{
  "num_hidden_layers": 10,
  "hidden_size": 160,
  "n_experts": 192,
  "experts_per_token": 4,
  "d_expert": 64,
  "d_shared_expert": 0,
  "hidden_act": "swiglu",
  "moe_layers": [0, 1, 2, 3, 4, 5, 6, 7, 8, 9],
  "router_score": "softmax",
  "normalize_top_k": false,
  "routed_scale": 1.0,
  "balance_loss": 0.00477,
  "balance_bias": false,
  "router_z_loss": 0.001,
  "router_bias": true,
  "init_std_router": 0.0073,
  "lr_router": 0.00243,
  "num_attention_heads": 2,
  "num_key_value_heads": 1,
  "head_dim": 64,
  "vocab_size": 8192,
  "norm": "rmsnorm",
  "norm_place": "pre",
  "norm_eps": 1e-06,
  "positions": "rope",
  "rope_theta": 10000.0,
  "rope_fraction": 1.0,
  "qk_norm": false,
  "attn_scale": 0.125,
  "tie_word_embeddings": true,
  "parallel_block": false,
  "extras": ["capped logits"],
  "init": "trunc",
  "init_std_qkv": 0.0637,
  "init_std_o": 0.0159,
  "init_std_up": 0.0637,
  "init_std_down": 0.00851,
  "optimizer": "muon_variant",
  "learning_rate": 0.012,
  "lr_mult_o": 4.0,
  "beta1": 0.95,
  "lr_head": 0.0211,
  "max_grad_norm": 2.0,
  "warmup_steps": 200,
  "schedule": "wsd",
  "decay_fraction": 0.665,
  "decay_shape": "linear",
  "final_lr_fraction": 0.0,
  "batch_tokens": 131072,
  "max_seq_len": 384,
  "doc_mask": true,
  "train_tokens": 656700000,
  "max_steps": 5011,
  "dataset": "wikipedia_en"
}
Below are experts of layer 6 (counted from 0) of a mixture-of-experts language model. Rows are named gate (a neuron's input weights, with its number), up (a neuron's input weights, with its number), down (a neuron's output weights, with its number) and show model dimensions 0-159. Each number is 500 + 50 x the weight over its row's rms, rounded and kept within 0 to 999. Numbers have three digits each.
Before each expert's rows: a language model's description of what the expert responds to; "mostly gets" lists some tokens that are sent to it at least half of the time. This comes from a sample of Wikipedia text that the model never trained on.

# expert 58
Closing brackets. Closing parentheses, brackets, braces and quotes after numbers or names, as in chemical names, time zones and dated works.
mostly gets: ")", "]", "\")", "})", "]}", "}"
gate2:482499549594584565515546432566403465504532546514548532553432457507507525459482505472477417521445500453496492424442490456437524558512457513535450565491454467482515548470439534533497423539518435433510487423462480513515505532531536498611514548441433546413521478501418541502507416646582410522495535457396444547489564545568449434473464542530509564416533528486526505481537492443474469462392522524567437457469558496587454544524465469428437502420491482480519430490416402516542542606499415
up2:480586471555538510534537437444474533473530475469392585458485565556442510451504545524526416480428440496515509538406543514421495492491536488576489442441467484394530569532476461435467526533486473464572566516431515449469510474580518516507562517514526411472501463490629580497579477525468515430439508521488467523439474586472517487460547538528515468459551484571610443429575479524520497475478521421464489491484413441439392532536527556583567444397463595398583497537495537491601470508552458
down2:516604571527543506538541564544464475444420509487470477501550588495554489491473525503531586454506488433491442553548585516572455440452517574467448495504518446548564455618474424509515531491447473481531572523553446495618618509462473499523525437525417491521447481422478492499512539459598557423488516525562576537470422424450504543462443458519497454387467441449436503477479486498507511543443449504498481641516524594508553571446490426493500537561564501471485480578516579484486597470474385

# expert 44
Proper-name opening adjectives. First word of multiword proper names of places, parties and events, e.g. New York, National Party, European Championships, Grand Prix.
mostly gets: " New", " National", " World", " European", " Democratic", " Saint"
gate0:454542484502422469407498526519496542401487483503459422523444478487505472475447522506505492557581537487479408542473554400444468487500499555443397494510476446572586479478486487543518555527396447494595468448505513477557577672515526446406630526541516595554484536568391494472404526537441482410484520509527473461536567530473484533452573427497445463564580535486488597522498376437467533522538511541540495514466533509541490513527512584539548500523491520461533505496448505388494444468507482
up0:492549498502442456490463529557484525523445561499399466512404445452547408536510588588583571551444661439471547496570463478501499447480514482551559531508484543550515489510540566456476488563450458466472494470579555473463565493528630417527428466482477528494507460473434585554480427441583546509546492522430453536472435490554520524488511485510466568521530455560522545426477458470437571542530514500497437537525554559503529457394482564595452599643500569464490503514491477472593511458466513
down0:479460397499524477486555481583488545551496495482509543563506527407538529484585565502531466489549519493467452554553430484481521552441428499549469482562521438529554418489436536542477474556533458531530632496504610531550506573415650498513445505488486531536534602550557501504433542392469461465496486575548525432424477562482530490493563352545557543430419574477506441469524485434513489490518458470447453456551480557490534493563503487566499614454371487517528555504527434554521515487464467

# expert 32
Abstract event and institution nouns. Head nouns after the or a in narrative prose, such as victory, campaign, agreement, annexation, ordinance, record, conditions.
mostly gets: " victory", " voyage", " agreement", " forces", " program", " decision"
gate1:550460492477564516610461386482453536474532551467454467517640484481419460495554486596508479518467559495406465559526445521459521484495427402544522478547571542466443522496515635436530499430454501388539506492553462519641568526488454501562507552473460490498528519470511515423418494478496475522509483499498470511511478554420534484514454522597482386469485471488383471445475537469554493587514560494534553481463522578552521476434494491438462425470475507561516421451510524605563469569408525
up1:543503543464464467567548475468536504573548495488539418487497499493522478608434453465441527465518499507427438512544448446436490487486494520607529488457488566531536480565482486395486446490524522501451487503621463450506431450466573513607529500477525463456367511439495561513497385521463515525437555543417517522453464534538424474455469556413547522534593584445499467501425396595504599451512620488461563426504499505456561426451454507455511578508626495487459491501573451533448503498524524
down1:450497529477508492463591464516448540474481432475401552441498500460564516559537521448538547533532390594549493562434523486563509516577494504564484525493506389467480479509549525397394555470516415485520629444439556566512557431527474407415526466480515495417471457503505460417554487463485525520509481542426436463447503542408505381566505518357524438443483386477491395536480584488576485492492451502493532533587509501452468563443534467577470450530466529477487532496462532492512471478522467

# expert 11
Organization name endings. Word endings and nouns inside names of organizations, agencies and publications, such as Ga-ming Monthly, Protect-ion Agency, Research, Affairs.
mostly gets: " Press", " Space", " Affairs", " Research", " Sports", " Arts"
gate0:424493494496521504497560532526533585481515351364531507471485565596538458448506496459572370459528537411537478487514467506579460521541470526437517524497433554499569429482492533521513559565588542505478509617536541492566499455462554565539501475460545525479519494514502528477441562440543469499463586524482427545552398454539450446548593500472545538556545449447510504441615528482526525524550465412504468480444466476553605534489519426455527555435487553522529514539510527506454568380478407
up0:544389540524501512528475419578519463576557434543385447572567498568507597483486491518532494480545533623456526477505520475509495476519443509439501540459520506502444455495460490574491393434410449416528528474535515516471587488519458404636550508437541539504483403452500428465434458492514496482678462572542503488480418561570477458511439530477491448371489553557489441488518535509447515596474463480513469555441495532465540483469461505507469523480445446457459546545562577498475511536545504
down0:502559392445454474471503443520476498479529486526460450473478513450459495532594469451456460419435481539533611527580492435558478523511481567503570397519536518433439494506430458484470513522527413462366554462533451456412553471515480481548419388554571450472464391477522565564525451508518462596544466518389466529616379588520457516497553470478542492519460504393442533498579516447498509543507526517462590495497441510613473482531471447506494531467464481495547515527469461471518503547454582

# expert 5
Capitalized title words. Capitalized words starting names of games, brands, magazines and franchises, such as Game in GamePad, Star, Time, Chevrolet.
mostly gets: " Hard", " Power", " Space", " Nick", " Star", " Light"
gate0:471477503445343433435466402424498551523363456468482448604477553541476515529572564520478570494589484488462534469515494547382433508527478471478515505496470548444455567505478450482548534452537449520495479431450455464482430526388458507493549511499442575506565595504529481486472550431465483485469621504486460436535507569545460406465516417455503496428543537533535527509439526398481527449554480429521532565417547555533452470578493439427424520496466505435457468552451484566523543538503542
up0:485509480497462462448642525494578569529480433511579472487544539484484448516516397564515552527589505537540515417490480440553609491539530414477572475456534503494396559563459465453533463499583505493523478402527499581529419453498525445534559574505572549543450554565523403488520462534525446549506453511528431430427492498455449542540501479367540550566504465540474527551448430552486501496454517431512562444490569559508437502504413511498448521522440422472500468485464571472378539507398468
down0:456465536490478472482484388497521516538504492480588498483591561495530597453489507527536644546449513480481542599542578551465603523509505532489514475573514612482437489528523507481572439454524494538519464441525491544482410519439507464370561482551480510491547556527509487535563500452464529437422522351520557483522500527575541484529527541435488490459497508518523463435468510591540419489461475447571500436365490492525467488464437502450452513540408457507364453533522426548550516607543519

# expert 31
Naming and listing words. Words that introduce a name or examples, such as as (known as), called, named, including, like, often followed by quotes.
mostly gets: " including", " called", " named", " include", " like", " considered"
gate2:440508495482538469473495515487565500522604535599527490507403480541461502495519556508551527518556546446539487445494511423566520424524410503376565521424545539505471589442473478562532548611565552488519471576484444566576549444446526405508431500470486541552575540394467403475449424550535416459468439446512459505514493551462568592539418494491509450542463460421531611540535476622494537517463418427492521435523579441460536456502532522472524506506551477536556505492493547542483457541518439
up2:450540563523635525481512582527442449437545511560508489421503535453551472494518450534487540512602519581545501491495530472446510497562464396534529507469504520453581563464514534493493519515449512540571516486392561526588501527557367561520382539579589542566526498492607604442459580532474559509500526496507519470412445445464459495479439501493421453534508499525528455551555490527528428505551520510562381630532479490480481557435477499551456497545462516562489442467496602449442508491571496
down2:434518482480558429536504452514516565477546562446557498509586519511431528465431530542496543477491525482519472425529593522595525463435451490474487566471491454513505590621451533428523485408467479556466463451489482549486521488456563465446469450499403461523549430455489529469483464454547455450482533515625406492484531562489576487503543487511443419428460540513462462467503455503620561559552469532569581503540573453422429559402499569548488529492593451497504423483550477399393545445513419

# expert 60
East Asian name syllables. Syllable pieces inside Chinese, Thai, Korean or Japanese names, such as -ang in Chiang, En in Zhou Enlai, ung in Kung Fu, plus CJK byte pieces.
mostly gets: "ang", " Hong", " Chan", " Kat", " Shin", " Nan"
gate0:407426537474623544471551536533444506500511493519446510507494449526505557471506535518519439532545529477486478484535411427424493512428510459449463573479569442509479547418602533482446500545442623453572466454493515442501459564540484515523546465507487520446530481551557483538482502510542523450531467382568561534569513552484562555506451533570502475602557445494565473501556518386517520517498594465423517459541513605461526579515521477646453566428471617409533504525557492497508494580432470
up0:514491551599504521542548475520499438605548542506540598456360485448507585489517499521554494511500581526489515482513517583490565475394492433535498486524422445515546408558445646451556402518533518476520503522529465540503521566449510492429479568401471609507522498470442551491552470522508490522460458554492484466457473499605500511486559464390560369505524531572518408425547475525560513508533534481551468480527497499513471505527588396483430552487533511544597499574462508579553458477537485
down0:496555535553532518635524550480411550440501533487481457456475521535496622539441480493538459505409582503473514420532504611457544528489483483475525526535559397471453441470528463491489388610349415513489468523469491493547467440514493495539611479573465441498576552551436553482499484499377512543445537525500430458483494472574564519574493509501515508460486477467522449513528576488528521510449551579463528519511459514535516489543473532400526554550587566590478567484465583496411470565569485

# expert 43
Mid-word syllables. Short consonant-vowel pieces inside words, often after prefixes or hyphens, such as re-la-unched, self-ma-de, im-mi-grated, c-ru-ise.
mostly gets: "Se", "Mo", "Ma", "quot", "pro", " du"
gate0:436436508486503448496409457481548494538495472498565522452502459501414486438491533461556533491497572403521536507530507460506488512514490481465437528552548547556458570508490439529481563491553504552598487569470407572495576408400527494520451476440517494509537464559516552533490564632518521558533497458617467441453471515552583475559511406478513433496646517569452560477546434517475578474456624416502440470508538546473566503491592409471436598451593444514506491542501544538483491465460502
up0:461514417519522464567557540489437493497519470576535534525418562449487490422400434503459531494422488454431510491505493440522511411450538550468500486529461487460565517494572445433527447497541537537505498589429431551456468480450527505553621550534435522524455406538500477584485529480536584670454530529507501534577453420470498539436426440490468485458475463318498468475516509507477537527480575527535521451490558483518489462560569551544535469381438524438482492547560569549479452522507577
down0:490416473483463483468450468513545450483533488472454548561544492469519450459384440609520503465477481533465510534488534471608517536472583584433497473421504526489536428493435535544458502626506499529560541518429466608532486499445543459489503550456492498495320527585512522418542530507548621559495475594470556423517383544534493491508494545440494422471465412462439531567445484521476522467524563565507547564496508445469510459568508507569490522375438542454571429520473507503515529522562527

# expert 29
South Asian name syllables. Opening syllables of Indian and other Asian personal names and film titles, such as Ka in Kapoor, Na in Nair, Bha, Raja.
mostly gets: " Bha", " Abdul", "kha", " Rama", " Kumar", " Na"
gate1:520463542446500495519526462499422456476523548463455480520396592510443500525458544544563501580429493549450525496457473410497447538485479470469509530512586503561536555585453586476469513512417391594491502489506483500457505441458447533442462575448465561489427499483484518526576480544503418405426523371511527542526485515456494475369523515450428505525489540494446600543475573420542547483459420557554499536475505434483610485491557446378447477485491497468407472478517392542611502473493496
up1:494550479563421462462487432475471590529510507461477393617504575527482509578475458557489505498473406452507530441563422615450487484535531518520504479427567588464606440522471448512468542429429523463648498474485487466465569481494482595520554570409516569496503560508470546546474474502589471406560440558459473466518491460548531516461491501505487574508522469439484625406479468440427470513571509487557488429546553564452529429565482438497450511580537453509504523552515504526511591526511463
down1:498599504534454520510490506529538356494492459544443438488492494530560574575534505514517431448519466522455571473521485481439496464604574434516490487479433543494408457460471464508526513425572568496510592565547515635517481499458599563559474470481511499569431476582497522456532465513426539569567524508593471516591405563377508577503470532513417581438443550541516544553520565537501506581475513483590538547440476579562479507515520555477506381528513503508580450538500530536515531512472464

# expert 21
Spaces before numbers. Lone space tokens before years and numbers in dates and tables, like "June 2007", "November 30, 1978", plus some verb stems.
mostly gets: " evaluat", " integrat", " regulat"
gate0:524538560434521536383554518519491588435586520483582509425457457462590504515514447503409504471395435518484468464426497623472512480444455479540502443458476543498484451439478532510543498507544546537473473510582533509462463580550484575570446551511479448520441549488476522533543597497400443457639437552487526522537482468559406472537495342563549434570507411439484449499479563538506519574478444536501566447561459607526526448450518483507496527498443473438514482519515481474508513527583534
up0:506497460520511483427493510456539489378566434470449454527530513465482477476485454517495460455426464579494511512570422528549530452583536485542494531448468483502566574434403543509478448540582510526488540599488429595506509480435453381401474400509435438453529418529473478496400415587512500488523470450444493571497511508451531487540504467447582432534384539528520496485593450601464488537496605461460497519460557489462497480484416529467505482408449454457439481536498587501433414484419473
down0:449452483460520505477479548560542512394613485456579586395475512423504464521530552396497491544522547473583534618495543448478526456566533438477445534502594601410533415533452476473487480538508452557536478466479494480423495555480461518483493534573471420560492562525439467442546569434446554440493536547557550501476475527524350486555546473539460517511410487514600397492472533478552504466530464442490457511496458484437449514371550477560467464422561506515457497477478564532460454541453480

# expert 20
Final pieces of names. Last pieces of surnames and place names, often plural-like s, es, y endings, e.g. G-ates-head, Ga-ts-by, Osgo-od, Wilk-es-Barre.
mostly gets: "enny", "les", "des", " People", "ye", "nes"
gate0:549465561486496581456468353485452533568510531541484534454613562527557576536505403452475480449468510466581453511575558483473428481471459467584544519547497502445514527537537558573441479446480532590536547409447469492501474639537433533489481473462485497514531472516510485545481530420496529515478615479443569475547430559564489447573567498559438474508394561522460521570544492508492455541510523426560470412499502508503444507466532476474432601576601429511518524506468530495641500522471509
up0:631487537510482548483553464440516501573465476582495424494427462568488434494515507493460463446539477507477481595459433548503397514534555493545590484497485462538548468478518521575563441475499479481569535477489482421527558544511546496397575571598520486486563572491458416504501562547500400499514421474512473456501482550523456441459584508500547459440429459495539384456465525462482505470572532569559517516644530513551500542500537512511476517530588434464516470656477540509526521531493648
down0:490555556422524540495447385472471514479559496600525581520500544444503550509507504527537463520543526523523501485465547559391468472561470531482472457491508515423414483545473435655535408556490480547468473542451563379503556503444490506488553484526454534432485512469530428397427517453519466495508525466533529441422486562607530538538481502537534489591495444547503481559611579543504434451512506419493553427608523437533507606473544571511513455512467486576544400485499519528557551498601489

# expert 33
Verbs after subjects. Verbs and their inflection endings following a pronoun, name or "to"/"not" in plot summaries, e.g. trust, asks, argues, help, tell.
mostly gets: " help", " support", " tell", " take", " get", " defend"
gate0:507554536493507542474550563488561496482507487536585517520511538525480565561445458574495539421533553527442528540486535510515436523520531561555477562603489471509542441514590557532556556498579441442458482464536501513523517381504552540526609499452474514500546481540472421533506555613484456533425536425427473555469536417437524462431434539522507527421487516515527508446564488443512497381565451434596552505537419460448577513536482542377504450540454447413642497593476443485510485462546468
up0:488472476400430471458457439604451537567497550385520505596498591524476499358507453498553495468475465501440449432474478521490476459430519481392449460475466465432521539528487452445470514535516569449410521527450499460460506496567529369524508551500575558515377551537427506510635462519541522459588500541585432451507428466518567570459595450465499443446555515547520448537489468465490478478574506521507585412482501488509466516528467475471532541474518450620490474444463531481469535535468473
down0:415441475543531398405381490467482410450530439547429435461506502522450452558523433434440439537505460487571456553522513444495473499474436482486469523486504589514494504468476536580517429417389495444428630527488537599452494590532614550486492522423528470586507470582498551551478484537522543526469550570546514422532532590405507421463477552543454542513529436448489418493577437493544473495514493501544491531553559458561485448518482564487476405541487492564460456448464486464516530493557515

# expert 63
Units and measurement numbers. Digits and unit symbols in measurements, statistics and times, like km, ft, mm, UTC-5, 6 ft 2 in, percentages.
mostly gets: " km", " mm", " UTC", " sq", " ft", "km"
gate0:466532524503484531440478516459592478491470444533510451576581454505478493511497536571533532434514471598461500491574479449486565530427472577494505566534459459491476517511520437505585444436646467562414517551564450512424571450552480463569533494442490409544468584500420534478533444489529508566481518407531445499472490497468477488526516473520477560554469565475471599525434474530423492573487534501526599447559537509566413553525380465465412532589548435437463416562505531515505524509553630
up0:542554572483506519503437477517542459502533490490591425506549485482579426486536524527539489483497443539498546508521515488544508570418391503514464529530468525561534418513526482396582464444569456477489590521561523422409540488525517529445464509484601496581484526442526435506510427544491491434556485535526470538378587523547467495522476468517488501482456554468419643414485620508492452485428451585409489473538564466559432573448389505545464555538462603463502509562468493476554493522456586
down0:525398464477548467604517509503518551458485492517494495536457532499397406495447501454542545456540548486525428483492494547554507539512460547578474514527440538533522516557544513549406457496515509386516479469366489570586573554536530475491449584495486471544527520615491414544470483471524455494480432517525560516585549543512536511591522533497487462402496486435424499538326458584521546459477546536515491539418396500542484497393540471424570511468474536503599467542491539472493563569512576

# expert 37
Main verbs and auxiliaries. Finite verbs and auxiliaries right after a subject noun or pronoun in narrative prose, such as had, would, may, saw, selected, occupied.
mostly gets: " had", " would", " may", " has", " have", " began"
gate0:605451533521465492477447447367559502493507430437606461451541514535543532454509545409416554451499469530526493496482452518371554547503381564560523491504442581513429491513513523508608521436455456492434420478496458529477534480504544471475534495591399496448564527575556558492464587465535493489540472427509549549536481488477469546536437500509608587517462557463533488488497517558535492488593492455591554456443515490453500476459501454475569531521410484508489398535451474547372543518560465
up0:549497592515424610421460388514448520438506451501550470466424605449500510512509472421534489536490540466456436365487427590447437625452465511508523588565532492516514461494491553541486452495444480560491491515550517533511504507483494468560465372446403459476449401548496528497557503450514471557458456562567565505540488544561448480470474513474627476464448532476458415469424395473410501514452547452524417508485522499492417496504525440528531531439509524491466480560508506594578528525475510
down0:489540527550433545536574582545507462548538461458413548423538517439546542429382605489513509569421476499569471493469537539558558517549458396485565555563498485534519567471465538504530454463501431573462576511551580545469537481496470384523582540496545456517534491462434492465573546526551487476483465551565516497587453501466419552587478503440532476491533435500578521536485506556593496528485477440586462364540446437486485541501559569527469532420426481542517544588529433424491430507486514

# expert 51
Taxon endings and table cells. Latin species-name endings in taxonomy infoboxes like -atus, -ius, -ensis, plus digits and spaces in sports or election tables.
mostly gets: "ensis", "idae", "CHN", " struggle", " behavior"
gate0:542531446512559564512546498538547452524485503464551449522531420527520498513504447484513570505511509546383504492516434478517449480549528448464496483533473534487479519478469474558503534565532436385468451529479548538560560454524432447555460523475554495386578555544491410545563434426425550569495513500511531476523504493472590466502431577456534482411536449471543482435547577476469472489384497540534513480511411401490522544484423493497364518519452483631516559492340449423429458529454583
up0:430554467542465487441474584575492428539459512586495435530543559546586518530579477478564601519435529445488437458453413442451516511548501483495569458494508486507501485365447578572473493632504543459545462507475542511553418511426512558508497475563533489499487580424411445518550403538492509407469442504527557527557526602512453462572519439518444479546556509523540479438467546570468528501551477554571535443424513415434409501513429485517541435533509445478485598505464470446506496481520419
down0:391458453427511534564548479593476570441500480494470528449512539541573540534513488487499583498496557570467499526503443559560480417437458428469533481436534460489566507555422586472411581534490490507491482489475514452513477484414477515449447495449499496503464536546500508496364477503495550554454443480381484468538463405395433497465454556551517496515460481577513495483433507557418502469519443545493469545585508525490501471589422475538388447425600585523460477549358486433486542549576496

# expert 47
Auxiliaries and infinitive to. Auxiliary and modal verbs, not, to and instead in verb phrases, such as may, would, could, have, not.
mostly gets: " may", " would", " not", " will", " could", " have"
gate0:490538550505540559446535600518465537554470432508501445548456486436504464569484565494494528575556532478486453453489626490591505501429575428473481547468605541439583456482576578627460521518515517460598503604480515529449426492543498513531506532563540567533542429560483552499525553544540473492487463420477512488557482512500549458513522527532453451525515510560493578493556374489499491540521484512415496371553501452516599569458473553533435511496575520651446487484453568448509448484545524
up0:487633510496626483514446581618456462489445450493496534483425571508554491463520538402474519524474491478572484469438497502518468452453471489371573579459478565491435424528476534493514509474531408526518495496517493537509441488484483478483467518631578517411535499503492527449500544474435539477499512465541457448518453456514522499526420548517532538494399552540502490542534436614491570580483528402576512442487560463515536586560445511482592455503530410507466378527498465430622491474525448
down0:528537473483560524474569506520505412550439481464532492560508483505586468514447429558557490469547504419458534410488507477461434587595565493495501524450441413557498575500508487525459555546505545506474560567509492566459545461587503422463531418572475513588527409551537572633552470458536505491515475535423493582508529566550434518463506402576519538447463416556486577507498561499550526564504509452495397442566518636553534566459443531521534465540531473483500578470601460534481520515578497

# expert 14
Mid-word stems of common words. Word-internal stem pieces of ordinary English words before suffixes like -ation, -ed, -ing, e.g. favor-it-ed, mit-ig-ated, responsi-bil-ities.
mostly gets: "activ", " favor", "semb", "tiv", "tim", "nt"
gate1:577531497600477431479388442554431563430477491432457561514587419486479571380550483548508431482501546512500454516481536401601567549522537529482512522553529403458476503502426485524487505534478494483553360470477510460526528498497570534572480566471536492440500580497514454558573449548662496491427521561531500524446529506486427511523445458526513468642423502528539526494533491463538405541443543408424491502507552491498461493491541547529471506516540512494561469560590528536582521504550521
up1:497437486442485523475497515528545540536570476601456537479573490535506488476466463389560449612511502530484486612571524548388525487552438488434490414475431513562461535474577470460464550496559488519493528505486479555464557512447388463454580431472470496548466497516549420447490486471499491568534601528508475564458526488555595526541558518437413441386566600534486525393460535452535548467529626403534527471454464477486477567594523581446504463493500454422546482527502448517445508484471483
down1:569505503520464432426493563522418591529520444503515415481481524474507483495540573513608552521478478577515535546514460480468468491423507509524530542435517574452504493572542556536474403515420480510466524434482476450404481616486425438498576449565439508583459598576371458528559528491487468509530560535557526459471446583557526475422551501579536551533568444560552410508481479526479514339519456497566591442516502488517502566488494481515585509448516495460510434484419485507497591498523450

# expert 28
Abstract nouns in phrases. Abstract nouns inside set prepositional phrases, e.g. in order to, part of, in question, for example, in search of.
mostly gets: " part", " order", " interest", " example", " account", " idea"
gate1:560499369468482485459521506525425537550426516519417577514461566448534521524571551528537456495491528442427523531465539579546471516518442487614468548478562462518476508548458529518545556579472491509500495474442512475501534561478479462476575546439551541584516493485570549401383505479605464482505547520481531410402499553462499506442560549526402427469517503411457565515603500543431469435466443466468556494538545511523496459579381408507537494524525517568364497509450495505454573423485516
up1:475574462617571561555527471530489573474465543557498520489508467522530493464437506489476505540488564573463480552514575543364497558490549534539558523485624553536427532462566476470431506573571538530515436568443570516459540522461544475479435528502562440461553569474532429451518551428424574446533506403507566651451534529494503548558528551527469599458500488548559485487492487499465571494537531468590509500551532501483415409599515503508519501531533436567389508551489531513476421447480560
down1:454578419510519434524451440448471576461463435588433493408586451535511537449501529513458480480552550527581472601583524562591536482472447513528542574569537477457507531483543488396495446586470554499458452466477549506447509447478520509510543536435524523441448511580495432482461539518540521549520583528487669473548493548569512612506609505503443471455532549488531482546485546480553497498557442432509513491528500507495499552494444455538527548577537462573517488451423552525632553512608446